Below are experts of layer 9 (counted from 0) of a mixture-of-experts language model. Rows are named router (the router's row for the expert), up (a neuron's input weights, with its number) and show model dimensions 128-255. Each number is 128 + 32 x the weight over its row's rms, rounded and kept within 0 to 255.
After each expert's rows: a language model's description of what the expert responds to. This comes from a sample of Wikipedia text that the model never trained on.

# expert 60
router [214 134  83 180 108  44 109 193 191 136 155 139 150 147 103 123 145 103 165 108  93 101 162 106  42 206  91 153 167 135 157 147 186  98 167 124 134 134 126 134 124 178 102 140 127 196 163 126 120 111 121 153 101 130 137 204 107 108 162 210 116 142 149  97 131 162 135 168 123 156 120 134 121 128 101 182  89 130 137 136 157 114 187  80 145 142 139 164 173 121  66 160  98 102 147 125 169 210  98 165 186 129 141  87 135 155 173 103 130  63 132 123 146 155 176  53 111 181  78 108 108  93 116 113 151 121 125 102]
up0 [ 74 149 108  95  88 177 197 115 150 156 142 165  68 204 143 159 112 116 150 113  89 139 145 130 161 149 106 122 195 138 132 150 140 117 145  49 180 175 190 182 153 152 123  60 122 184 141 161  61 159  94 117 172 143 163 153 116 168 128 131 147  91 126 132 155 104  99 110 112 168 142 112  98  97 152 153 149  82 136 166  87  83  91 140 145 114  98  83 153 151  93 127  99 159  97 101 171 139 129  83 118  97 149 105  87 138  93 121 136 158 125 123 101  85 144 129 126 122 110 113 107 139 140 154 142 137 133 130]
up1 [ 83 130 170 122 195 121 157 109 152 124 143 132  47  95 131 160 153 179 141 109 114 141 148 171 158 169 141 125 126  98 171  84 144 109  95 134 108 128 137  91 100  49 112 112 152 116 157 149 127 155 127 138 119 131 167 116 127  74 111 103 102 139 136 159 143 126 137 135 134 124 106  77 104 116  88 173 210 146 187 132 157  84  57 164 127 112 146 154 163  74 107 112  96 186 108 116 117 131 143 104  88  83 171 152 145 104 186 160  86 111 113 121  95  99 115 112 121 172 152 119 170 106 102 105 125 142  77  78]
What it handles: Physical materials and elements such as water, air, food, oil, iron, Steam, plus signs and word endings in technical tables.

# expert 16
router [124 156 101 175 125 192  97 152 192  87 131 142  90 105 159 118 121 105 118 138  64  97  75 150 130 150 168 160 126 132 147 127  77 163 151  83 151 167  97 124 128 111 105 108 111  57  96 135 117 158  84  82 145 118  98  91 116 204 119 137 114 152 201 106  94  82 118 147  98 178 117  98  66 176  91 150 141 150 101 122 144  91  95 153 139 155 148 133 164 124  87 106  52 106 101 111 118  95 122 124  79 136 145 164 161 100 120 105 133 188  76 124 152 122 110  75 111 164 138 117 170 163  67 158  94 172  90 163]
up0 [134 136  97 121 153 103 177 107  80 160 125 167 107  87 141 154 119 177 132 152 108  70 135 165  83  45  98 132 157 123  64  96 103  76 194 148  70 109 146  98 143 133 146 116 119 203  93  87 181 105 130 168 101 117 124 153 117 106 106 165  85 132 150 162 111 131 145 112  86 129 130 153 188 154 183 151 173 110 126 180 129 108 129 162 132 155 130 116 181 145 125  45 115 102  87  80 121  73  98 147 129 160 187 147 116 171 124 125 125 156 196 111 158 154 152  98 124  67 140  85 153 154  84  95 124  70 112 135]
up1 [131 171 185 145 123 140 144 157 136  89 185 146 111  60 125 147 126  90 112 117  71  91 173  79 130  80 111 121 132 155 142 123  56 136 195 135  82  72 129  67 137  77 170 154  39 122  94  58 136 158 124 125 176 160 147 153 135 139 126 122 131  94 158 160 148 124 163 113 139 137 105 105 154 160 137 163 110  99 111 103  79  55 167 126 115 183 107  93 142 160 134 191 133 108 174 130 136 127  64 161  88 122  79 147  95 131 113 157 155 149 102 150 167 103 110 111 135 155 132 101 129 154 116 138 185 133 102 119]
What it handles: Dash list markers and field names in sports player infoboxes and league tables, such as the dash before Number, Pld, Current team, Role.

# expert 28
router [112 138  90 151 126  93  61 128 109  74 186 175 103 103 102 102 179  64 117 118 106 112 174  89  75 142 210 159 121  91 146 159 121 154 136 111  63 119  88 187  99 105 100  92 176  64 150  86  70 174 142 158 135 146 161 120 136  94  70 122 136  56 120  99 148 163 130  84 148 131 155 153  75 105 166 166 132  99 178 101 137  75 132 122 131 129 154 131 124 148 151 192 113 184  94 125  99 140 120 111 125 124 160 148 173 142 139  48 137  93 111 184 151 111 100  81 167 156 193  95  90 162 162 136 127 106 113  94]
up0 [ 86 206 135  85 116  90 144  98 121 144 112 127  98 153 164  79  72 188 107  85 130 136  86 125 140  85 145 175 148 134 133 160 158 159 140 128 131 135 152  97 106 118 150 122 123 107 113 121 154 115  79 170 145 133 181  76  73 160 114 104  99 125 137  98 144 109 138 134 126 137 156  68 146 135 109 139  89 149 164 101 141  96 120 188 131 137 153 154 118 136 109 109 105 138 213 152 117 115 171 107 152 178 143 130 126 100 105 108  82 174 166 127 158 129 170 113 129 120 145 106 227 136 174  57 113 193 150 126]
up1 [ 98 153 189 129  93 108 144  93 121  92  81 159 140 139 209 127  93 119 110 162  99 104 134 132 124 127  98 102 134 186 161 102 162 116 160  97 142 201 126 125 129 152 149 135 156 162 151 122 103 179 112  87 117  77  59 148 120 127 127  82 125 110  93 150 133 117 131 134 151 120 163 120 154  92 140 134 157 180  62 114 150  84 133 133 105 137 131 134 114 163 135  81 181 142 122 120 123 134  88 142 138 139 201 147 113  76 119 145 106  73 162 141 117  93 164 136 199 106 132 190 149 119 151 167  80  83 137 180]
What it handles: Single capital letters starting words or model names, often in music, game-platform or chart text, such as X(box), C(harts), Ch(emical), R(apid).

# expert 62
router [126  91  82 177 121 101 129 100 140 167  67 137 135 101 140 141 130 128  92  96 121 101 131 140 155 123  47 125 101 147 149 150 152 115 151 186 128 145 166 108 101 124  98 107 165  77 154 103 170 107 151 150 184 134 120 133  85  96 166 155 111  96 101  81 154 142  92 140 158 127 187 165 131 111 114 207 148 149 123  95 146 112 133 131 148 127 113  77 144  73 106 130 161 182 138  54  61 124 115 117 110 120 115 140 105  95 119 120  80 126 104 160 110 160 165 119  62 159 118 109 158  99 148 127 134 150 111 133]
up0 [119  61 135 131 163 119 105  97 170 165 138 143 148 122 132 154 116 146 147  37 105 119 107 131 184 141 154 170 120 105 150 136 143 124 160 129 187 106 132 102 128 173  81  75  89 143  62 126  88 104 120 137  93 120 180 128 188 120  78 150  96 148 192  58 174 123  86 202 115 130 117 102 152 104 142 162 174 171 170 169 113 100 186 192 138 149 159 135 183 125 141  78 117 154 115  68  96 113 178  90  70 102 141  89 144 215 137 116 120 121 128 105 143 116 151 169 119 153 150 108  81 168 137 136 132 175 122  91]
up1 [141 127 132 122 138 126 182 131 142 102 187 143 152 167 121  97 129 111 106  70 116  69  68 222 207 136  93  98  85 139 118 105 129 121 160 155 130 152 139  53 136 118 121 134 166 110 110  72 143 128 123 145 145  95  85  92 119  75 142 131 139 118  79 150 161 128 116  94 111 197 141 192 146 159  71 156 119  65 135  93 147 120 106  87  99 158  98  92 124 159 124  63 150 179 106 155 108 118 156 107 130 120  57 121 122 111 145 135 128 133 115 152 115  69 110  97 122 176  92 129 132 135 111  59 115 128  90  89]
What it handles: Inner word pieces such as Tre-at-ment, Tre-a-son, Per-man-ent, digits within coordinates, and determiners like the, his, their.

# expert 4
router [184 171 135 139  76  94 112 179 120 129 179 145 111  87  98 135 107 118 118 119 110 174 130  87 170 168 116 161  75  76 150  80 127 127 128  85  58  60  81 112  65 100 138 143 106 120 113  81 140 199 155 112 134  87 169 154 145 144 124 134 162  87 166  80 157 157 166 125  83 173 158 113 169 124 170 155 161 142 153 134 106  94 175 117 146 127  89 119 130 144 114 170  84  96  82 167  78 163  98 119 112 127 165 159 166 103 140  99 153 111 112 181 114 119 123 135 150 170 155 121 137 116 131 157 105  72 147 207]
up0 [128 158 209 179 135 138  44 142  91  85  92 203 102 130 149  92  78 180 138 180 117 189 184 121 174 169 127 114 149 162 119 117 129 147 190 143 169 107 227 136 120 141 176 146 134 131 132  70 120 122 106 133 146 103 109 168 113 170 101 151 183 104 103 149 116 147 108 112 143 143  72 145 136 124 113 117 128 130 120 123 100 152 124 175 132 113 127 116 126  77 112  94  99 105 137 155 110  94  73 109 128 148 168 149  85 145 105 151 158 104 147 113 147 147 142 117 124 122 155 109 122 115 154 121  91 133 128 104]
up1 [135 133 135 142 118  93 132  66 113  90 144 120 123 136 138  99  97 140  97 116 169 140  88 136 162 192  91  94 121 130 137 165 135 109 151 146 121 122 140  67 173 134 145  94 109 170 120 103 111 183 112 209 100 121 184 176 151 170 122 124 103  76  93  93 110 117 126 104 102 170 124 116 189 128  95  92 132  98 148 103 139 130  95 120  89 116 136 179 116  90 102 106 125 163 119 141  80 126 133  77 170 189 128 110 136 138 198 127 151 130 113 115 125  52 115 137 164 149 174 113 119  82 177 148 187 134 174 142]
What it handles: First letter or piece of capitalized field names after a dash in infobox lists, especially chemical and broadcast data, such as PubChem, RTECS, Platform.

# expert 20
router [130 108 156 147 195 116 108  79 149 109  71 119 217 127 181 123 160  93 100 116 111 115 126  84 107 170  79 149 166 152  92 160  99 141 157  96 109 140 104  80 132 117 165 167 115 129 147 150  94 130  97 193  92 175 135 111 166 113 145 121 145  83 151  97 144  96 143 110 122 114 103 112 145 139 130 111 169 197 168 103 144  91 150 135 139 196 175 125  95  95 154 165  98 112 151 103 140 120  57  79 105 144 112  89 152 144 161  96 169  96 115 150  96 123 174 172 142 157  96 152 103 203 138 160 201 149 124  56]
up0 [113  93 155 158 136 194  91 105 144 126 129  67 167 152 140 141  89 100 156 132 152 109  85 161 176 131 113  80 126  83 170 120 129 154 141 155 131 117 121 113  85 150  95 135 173 133 115  42 127 158 143 129 157 117 146 105 120 181 104 127 115 106  72 165 179 157  75 103 121 190 100 143  65 162 144 153 102 106 107  93 154 117 124 107 120 143 104  72 113  91 164 171  97 117 125 127  67 116 113 155 124 130  58 104 157 128  68 116 135 104  97  93 146 124  87 133 138  80 129 137  83 151 128 153 135 137 110 160]
up1 [118 136 101 116 138 103 115 141  81 157 104 161 124 103 165 128 162 104 104 129 103 125 166 133 175 185 126 159  99 133  96 194 107 161  82  96 136  93 195 128 134 119  92  90  89 148 105 147 160  86 155 110  94  98 100 124 128 145 161  95 146 184 130  83 110 101  17 122  97 137 135 182  94 139 130 156 133 158 145 113  89  98 150 133 126  88 106 138 191 162 133 106 123 128  93 147 105  79  95 118 151 130 126 105 125 147 144 125 130 124 149 104 119 106 150 188 102  96 120 143 132  75  74 121 142 123 105  88]
What it handles: Common male first names in racing and sports result tables, such as Michael, Jeff, Steve, Chris; also abstract nouns like idea, result, threat.

# expert 27
router [189 105  66 160 101  83  64 119 152  89 130 115 127 164 109 156 134 117 139 133 133 132 146 151 175 149  79 174 161 120  93  64 125 181 100 178 113 121  83 109 117 119 128 107 102 164 106 117  78 139  75 161 103 163 122 128 127 175 171  82 180 154  99 130 125 148 175 133 124 141 149  93  83 148  85 173 121 103 114 171 142 157 182  64  86 133 164 147 134 111 121 143 117 112 129 167 171 109 118 143  88 178  83 116 110 123 163 154  78 132 154 138 111 166 112 141 145 127 134 118 155 150 153 119 104  88 169  99]
up0 [138 121 158 100 125 135 138  91 110  99  87 122 141 169 121 158  95 174 104 185 102 106 120 101 104 136 194 171 169 194 141 109 172  97 126 206 143  86 154 186 119 119 120 131  85  92 122 132 122 108 160  77 109 115 118 159  57 152 126 101 155  83 109 138 108  93 138 152 147 164 163  87 120  88 235  91  73 101 138 187 107 111 194 138 131 122 163 132 137  74 181  50 120 112 108  77 107 113 110 159 125 107 146  52 171 169  97 158 137  48 117  66  61 155 120 120 172 206 160 160 155  68 112  97 143 133 110 125]
up1 [122 124 167 158 156 228 132 194 105 101 100 119  96 174  73 141 165 120 112  77 161 180 125 173 159 104 164 135  70 119 162 135 130  75 111 110 149 152 153 151  92  97 119 118 203 118 108 153 125  94 142 116 178 141 114  94 130  95 199 178 153 138  75 137 161 155 104  77 142 152 105 106 161 158  65 120 162 133 100 156  82 132 129 121 119 127  74  72 138 144  81 150  77 147 158 105 119 118 172 141 178  66 136  81 158 109  77 121  74 132 114 142 177 139  93 133 174 177 160 129 126 159 125 110 124 120 121  84]
What it handles: Line breaks after taxon headings in genus or species articles, plus clause-linking words like it, who, which, may, also.

# expert 18
router [190 119 104 165 120 119  69  98 109  89 177 134 149 110 131 134 149 121  80 135 150 155  76  94 115 152 131 124 100 118 120  93 134 158 126 103  65 125  66 139  96 130 128 152 135  97  91 119  62 193 109 112 152 119  94 136 157 183 126 133 123 173 125 131 175 150 149 101 150 124 163 163  84 140 131 126 155 143 132 149 155  96 140 180 119 157 165 107 162 143 108 162 111 167 125 163  78 144 136 136 117 140 158 134 202 136 128  59 154 105 114 182 101 102 159 112 149 166 174  92 134 157 154 142  75 113 147 162]
up0 [145 178 106 146  65 113 148  97  90 167  94  81 162  76  98 139  78  83 152 145 174 170 197 130 149 167 168  81 155  81  65  84 128 153 155 116  83  96 127  82 131  84 155 155 101 143 127 119 102 175 121 114  45 125  85 167 153 161 120 169 115 134 132 160  91  68 158 110 141  97 145 166 104  58 138 105 112  82 103 116 108 123 132 185 154  92 199 144 123  60 113  58  85  96 174 120 155 197 144 196 133  91 126 137 154 171 157 107 125 107 141 131 127 103 196 134 142 149  78  93  95 132 134 141 152 143 169 139]
up1 [115 115  85  80 139 120 177 147 141 142 138  88 151 187 112 132 183  83 162  99  86  59 111 145 100  95  64 145  85 151  68 137  98 126 134 157  89 131 136 133 138 116 174 146 142 139 101  97 153 123 100 132 101 120 134 124 139 101 106 122 147 111 144 155 117 163 152 147 172 161 114 193 116 131 141 128 115 171 139 138 204 142 113 122 117 100  94 134 132  93  94 119 188 176  98  96 199 158 140 129 123 158 103  83 140  73 100 160 170 167 103 148 167 121 116 145 154 127 176 123 131 159  80 154  74 177  90 159]
What it handles: First pieces of words, often capitals after a quote, line break or bracket, such as "T-icket", C-linical, Sp-iny, in-visible.

# expert 29
router [154 132 114 149 146 147  89 185 116  76 159 104 177 105 147 111  98  68  90 110 114 152 147 147 144  74 145 165  96 134 147  66 155 128  81  95 103  99  84 122 123  79 169 124 122 159 127 115 104 172 164  94 137  88 149 124 103 167 144 113 141  79 145  92 105  96 161 147  82 120 177  98 126  98 155  76 135 156 149  90 117 158 126 122 108 184 116  98 111  93 151  93 105  66 108 152  69 107 122 124  63 105 128 176 185 106  82 190 136 126 170 159 157 141 109 110 147 134 103 179 165 134  91 138  97 118 158 156]
up0 [185 164 122 170 161 133 108  89 144 115 132 153 140 134  99 123 150 192 138 125 107 118  85 103  85 158 122 153 112  59 133 126 149 128 129 192 151 132  81 117  82  99 154 130  79 186  95 160 118  90 151 120 134 124 150 129 115 184 162 111 172 162 100 162 136 146 168 126 169 138  68 136  91  92 118 107 129 123 100  96 104  99 118 134  81  62 152 134 136 127 133 139  93 161 147 178 169 184 149 101 126 174 134  63 141 151 142 111 101  69 147 105 180 126 101 148 149 100 103 132 118 128 102 108  88 147  84 120]
up1 [174 137 147 150 178 171 160 131 142 140 116 159 174 111 153  93 107 122 122 153 142  96 138 173 136 100 165 100 137  38 119 130 110  84  89 122 148 123 194 118 102 146 193 150 141 127 108 144 153 115 166 101 130 136  72 104 165 154 109 165 143  95 120 134 141  81 102 188  96 103 113 136 181 140 132 158 111 114 149 122  97 146 176 120 122 167 111  87 152 131 131 121 193  98 133  69 134 117 158 156 103  66 243  76 110 131  58 172 101 130 116  90 136 121 148  45  91  64 134 117 139 161 137  91 159 127 107 178]
What it handles: Line-initial dashes and field names in infobox-style lists, such as Binomial name, Notable works, Scientific, Genus, Species.

# expert 11
router [150 134 109  86 186  84 138  89 106 139 151 126 135 115 163 103 140 129 109  75  98 121 135  83 106 151 119 127  91  84 128 172 135 144 161 128  80 152  59  73  72  82 110 168  89 119 123  75 164 132  96 134 156 166 114 112 138 170 120 134 177 101 143 134 136 106 147 121 139 109 195 126  94 172 166 160 134 157 163 133 125 115 124 167 138 132 146 108  95  81  71 151  86 121 125 114  94 115  79 157 155  85 152  86 181 227  95 103 112 200  60 157 118  80  89 136 119 138 170 127 139 212 139 133 124  94 128 140]
up0 [ 98 122 118 143 106 161  94 112  54 149 144  96 135 181 173 191 122 160 200 165 122 156 140 159 135 149  64 112 113  90 116 141 110 108 129 118 120 193 100  70 141  89 141 167 126  93  76 165 119 115 133 137 114 145 154  88 128  84 104 140 136 166 102 146  93  71  84 155 100 166 133 142 172 120  90  91 167  83 123 116 139  81  94 102 147 159 157 132 127 155 109  87 107 156 129 127 164 122 158 142 164 143 151 108 118 148 158 146 102 142 123 107 141 120 125  78 119 174  78 154 211 144 120 133 122 156 162 164]
up1 [ 98 204 115 170 130  77 105 124  61 126 171 135 130 125 169 180 132 115 119 121 134 148 122 202 154 166 165 164  75 126  87 185 111 149 124 123 105 115 125 149 147 168 138 137 114 169  96  90 158 164 144 112 109 111 193 147 122 145 122 107 158 175 101 147 133 147 144 148 146 219 131 186 115 135  95  79  91 153 110 106 244 145 130 144  65  95 158  83 166 108 140  77 128 189 153 199 168 132 103 173 119 141 181 204 135 129 131  97 145  66 147 110 153  96  94 112 155 173 105 109  91  94 154 104 126 215 143 174]
What it handles: Capital-letter pieces starting surnames or names, especially after Mac/Mc, such as MacPherson's P, McC, Mark, K, D.

# expert 37
router [162 136  82 113 123 106 112  57 110 136 151 133 147  53 145  83 127 135 156 101 164 146 143 158  74 159 140 152 143  60 136 159  95 116 188 121 132 120 104 110  62 137 217 148 103  96 124 102 132 106  89 185 161 141 123 149 162 148 102 213 120  83 113 125 156  99 104 177 117 134  92 110 177 122 174 167 165 139 169 124 192  98 154 184 129 159 132 103 145 116 170 128 115  95 141 122 106 173 161 172 135 101 143 104 149 187 151 120 152 130 133 144 120 149  99 121 105 157 164 178 116 150 131 110 128  82 115 134]
up0 [127 173 110 142 132  74 145 138 124 156 146 159 151 126 121 132 108 169 150 146 120  90 137 133 167 158 132 139  92 113 117  45 114 103 108 168 171 145 134  98 134 142 116 109  94 110 134 153 135 121 130 121 134 153 118 119 152 102 123 146 116 104 192 185 131 189 145 124 132 153 115 101 130  70 159 176  62 163 117 205 127 102 113 118 152 144 127 127 133 141 152 183 147 208  65 148 107 103 144 130 154 106 108 136 196  75 132  66 138  48 104  92 170 153 121  87 131 163 136  73  90  87 176 125 195 136 145 125]
up1 [ 55 172 154  86 178 193 174 111  87 133 103 177  91 110 155  98 119 149 193 120  60 161 185 117 103 121  69 114 141 119 115  85 113 119  91 105 111 164 138 142 148 130 120 147 167 148 145 184 105 124 142  60 171  67 199  80 143 145  87  60 138 145 175 112 112 132 145 164 159 131  83 140 119 141 108  98 123 169 147 159  66 147 127  97 109 115 130 140  50 136 143 121 156 118 130 177 145 152  70  92 123 142  98 144 126 139  89 123 147 120 131 152 168 132 133 119 112 158 114 162 144 110 148 121 120 138 141 146]
What it handles: Short first pieces of words and names after a space, such as exp in exploration, b in bogs, Ch, McG, and digit 0.

# expert 48
router [114 114 172 147 145 105  96 159 160 112 183 115 154 152 151 102 121 116  84  74 105 141 202 131 148 104 135  85 162 186  70 124 134 136 101 122 128 121 112 139 120  88 107 148  91 137 120  60 105  90  83 140 106  94 173 125 129  85 152 106 121 119 118 160 163 136 212  74 154 132 135 152 124 116 198 117  76  78 103  96 109 140 186  87 105 116 141 157  92 159 112  76 126 110 155 155 122  96 140 122 114 103 123 109 101 139  68 123 146  90 135 138 133  99 103 112  90  81  83 110  86  94 148 120 146 129 127  52]
up0 [149 129  84 146 188 212 188 127 101 109 141 192  83 107  90 132 136  97 136 102 184 115 133 119 113 103 133 119  90 100 154 140 159  61 100 120 154 113 184 100 110  90 103 126 114 179 143 126 107 163 142 171 127 119  79 121 137 125 133 137  86  98  85 144  99 140 107  83 107 136 140 178 159  99 130 125 184  94 129 162 103 125 128 104 145  66  89 106 185  75 118 113 154 140 191 121 136 118 121 113  84 186  91 118 127 174  93 119  56 125 166 128 116 153  75 101  64 180 168 126 127 125 160 100 117 157 132 119]
up1 [164 149 143 101 117 123  67 101 164 131 128 143  87 158 112 161 104  91 151 107 154 134 151 129 154 115 116 133 106 170 131  83 118 147 146 254  96 172 124  74 123 219  99 115 104 170  92 125 104 112  93 161 144  73 109  74  40 148 131 132 128  94 127  75 174 131 143 137 118 150 175  79 105 136 118  86 108 122 141 140 106  68  93 152 124 121 121  69 150  83 155 101 102 154  85  90 178 111  90  47 134  88 121 132 129 122  97 110 126 149  82 132 130 137 149 170 153  97 104 162 151 164 156 193 150 119 135 168]
What it handles: Line breaks closing table rows in sports schedules and result tables, plus reporting verbs like announced, reported, wrote, stated.

# expert 43
router [123 122  68 160 159 117 127 183 149 118 104 121  58  91  98 132 125  77 129 151 124 122 115 154 114 141  97 109  64 124 172 116 152 188  68 174 113  93  61 129  89 106 137 199 147 116 172 170 151  71 177 173 145 159 182 122 136 122 167 186 112  86 122 123 121 156 131 129 122  92 138 139 114 122 111 167  99 129 126 154  82 163 120 113 141 130 129 136 157  98 153 110 160 157 130 106 162 156 185  89 146 110 126  88 141  79 159 124  52 121 108 146 109 138 131 127 110 145 131 148 108  90  88 118  77 106 129  70]
up0 [ 85 179 143 182  57 192 192 121 140 150 150 120  81 156 166 106 123  92  84 158 144 151 150  71 102 162 115 109 111 138 111 129 104 168 126 121 107 130 141 157 135 100 143 154 115 119 105 218 146 100 124 129 132 105 162  86  99  94 158 128  96 173  89  87 106 195  83 147  74 163 135 147 126  99 132 135  72  91 180 116  86 132  84 135  80 115 133 124  67 102 145 125 174 161 149 133  84  81 152 114  89 127 133  80 110 127 158 109 150 128  99 151 127  92 119 114 142 145 139 150 164  74  87 124 115 147 123 130]
up1 [144 140 157 152 122 133 126 168 125 119  85 125 110 134 129 130  85 132 166 156  89 117 118 126  65 188 170 146 125  96 123 172 114 107 119 161 163 129 172 159 197  72 128 108 129  60 106 152 139 108  83 116  77 174 124 125 131 143  98 156 138 163 132 137  95  99  87 160 171 149 155 176 123  49 111 122 145 111  72 135  92 115 117 113 105 119 119 155  99 170  97 129 167  82 108  63 112 124 105 113 182 101 102 106 135 102 107 122 111 182  39 115  96 160 151 105 121  94 102 130 125  97 135 151 102 140 157  99]
What it handles: Digits inside geographic coordinates and numeric table cells, such as 51.84389°W, 16.533, plus the invisible separator character.

# expert 1
router [ 98  73  79 129 155  70 115 107  79 133 106 108 181 131 126  88  92 141 104  93 104 121 124 155  79 166 135 166  86 199 111 143 128 130 137 149 132 169  92  99 113 165  88 115 106 112 134 114 146  94 110 167 174 136 107 110  71 158 183 124 125 140 180 173 109 160 150  85 116 123 140  46 161 112 165 140 145 162  96  99  84 124 117 158 123  82 178 117 193 155 131 117  54  61 145  89 121 176 132 113 150 106 102 140 186 138  99 138  74  91 120  93  79 174 166 110 115 152 121 142 125 131 200 123 118 106 110 201]
up0 [157 114 148 158  88 156 131  72 155 144 125 105 136 179 111 145 136  64  97 115  79 177 143  90 145  87 100 144 210 180 171 150 137 148 143 126 121 148  80 116 125  58 139  72 137 195 141  91  72 133 132 146 110 160 168 125  94 122  69 149 199 172 145 126  85 172 126  84 165 128 170 118 169 175 131 176 104  86 128 113 144 163 133 162 138 128 148 131 126 115  65 190 131 122 127 115 113 138  78 163 113 115 129  60  94 144  93 159 157 117 123 127 210 140  77 122  95 113 115  69 128 122 118 169 149 158 133 122]
up1 [ 95 113  95 163 138 154 125 160  91 113  95 191 138 165 109 144  78 134 109 113 117 116  96 169 192 136 164 136  92 117 168 240 198 191 169 119 103 132 152 138 147 170 119 125 164 128 133 136 120 101 154  46 168 156 139 193 147 175  68  82 125 129 156 206 121 135  80 102 133 136  54 140 128 113 166 145 149  89 119 106 156 171 151  89 127 135  94 119 160 130  88 156 131 165 114  89 104 132 126 172 100  89 157 130 165  44 139  86 123 173 142  84 152 111 134 114 126 132 103 147  95  64 131  67 150 148 143 148]
What it handles: Opening pieces of given names and surnames (Dick, Hugh, Ho-, Ru-) plus dashes starting infobox lines like "- Country:" in sports bios.

# expert 41
router [106 153 102 165  95  76 123 154 109 113 109 135  92  62 171 164  83 114 141 148 135 108 172 149 109 117 127  99 165 105 142 164  73 102  76 120  82 124 114 128 143 198 158  99 178  87 155 140 112 124 174 109 103 166 107 134 104  91 101 189  96 125 129 151 136 118 117 114  90  85 128 167  79 114 166 169 174 189 166 185 137 127 154  70 137 120 133 110 118 118 112 157 107 159 123 106 143 156 119 126 153 133  75 193  85 102  99  81 127 116  62 134 142  72 132 128 101 155 152 100 108 137 102 131 151  81 167 111]
up0 [ 57 116 135  50  90  68  83 128  77 158  91 114 143 123 117 127 138 163 131 160  95 211 122 152 143 149 129 137 133 102 156 118  81 149 151 147 113 116  99  82 136 154 204 104 117 159  63 107 129 144 121  94 159 112  72 210  59 168 192 149  65 182  90 149  87 156  85 196 124  65 129 136  86 154 149 150 113  72 129 124 130 152 134 111 124 205 116 113 115 114 135 144 104 133 139 125 104  92 124  85 157  77  59 108  97 135 128 102 124  53  97 122 143 132  87  66 129  99  97  64  89 110 169 145 140 134 149 170]
up1 [124 112  48 100 170 130 124  53  85 117 155 160 174 188 150 110 142 117 110 139 134  81 103 144  84 113 130 140 126  78 118  97 117 101 118 142 106 133  95 193  73 112 119 110 116 117 107 152 121 115 100 134 118 184 159 117 108 102 116 149 139 139 148 159 100 142  65 222 128 202 119 119  96 165  84 161 137 150 151 181 163 125 123 105  41 118 115  90 100 200 121 117 145 126 147 173 153 136 104 115 144 184 136  67  91 111 179 146 145 121 146 149 126  77  82  96 157 114  92 152 130 183 134 132 133 113  97 160]
What it handles: Word-final plural or inflection pieces, mostly s, es, ers, les, as in books, names and dollars; also Web-s-ite and Chemi-s-try.

# expert 56
router [ 58  94 161 135 105 185 120 114 125 154  98 170 160 178  88 164 114  93 159 127 133 132 152 104 134  85 159 110 147  75 141 176 152 156  92 152 134 120 100 152 128 151 163  81 119  81 182 111 101  73 107 161  95 143  87 164 124  85  72 153  84  81 140 168 138 150 160 164  89 117  62  62 101 102 136  82 147 172 146 134 120 162 123 183  80 146 112 105 114 158 158  96 146 108  96 105 137 139 101 109 143 152 144 138 171 120 128 213 122 146 158  87  99 124 111 209 200  91 128 142 120 103  70  87 138  74 175  92]
up0 [172 104 113 132 159  94 112 134 104 141 120 145  98 118 102 185  92 129  94 165  91 108  94  48 112 139 170 138 106 140 148 131  94  88  95 184 110 154 153 108 107 185 114 166 104 175  70 118 106 108 129 135 129 140 114 171 129 115 135  45 176 177 153 147 132 113 130  84 126 115 113  92 152  51 136 110  98 118 145 182 132 152 164 130 133 176  70  94 127 114 162 116 112 169 175  81 134 181 112 158 160 149 162 143 125  97 115 149 105 100  94  58 154 207 134 174 130 145 136 181 147  90 164 103 139 120 117 111]
up1 [118 116  89 160 120  95 122 139 133 163 121 165  94 113 121 132 116 131 167  72 102 191 169  94 119 122 152 152 104 209 112 150 121 112 135 126 151 107 144 109 117 107 118  92 114 147 119 179 127 132 134 121 159 192 166  98 122 116  93 104 161 101 114  96 101 127  98 118 129 144 127 106  79 160 110 133 129 100  97 175 105 106 171 157  62  80 170 155 143  80 156 146 129 169 117 170 141 145 122  97 108 104  56  74 179  90 151 144 151 178 126 145 125 144 154 154  31 103 151 171 176 155 212  84  90 202 182 149]
What it handles: The leading 1 or space before a year or number, often after in or (, as in 1933, 1920s, 19th century.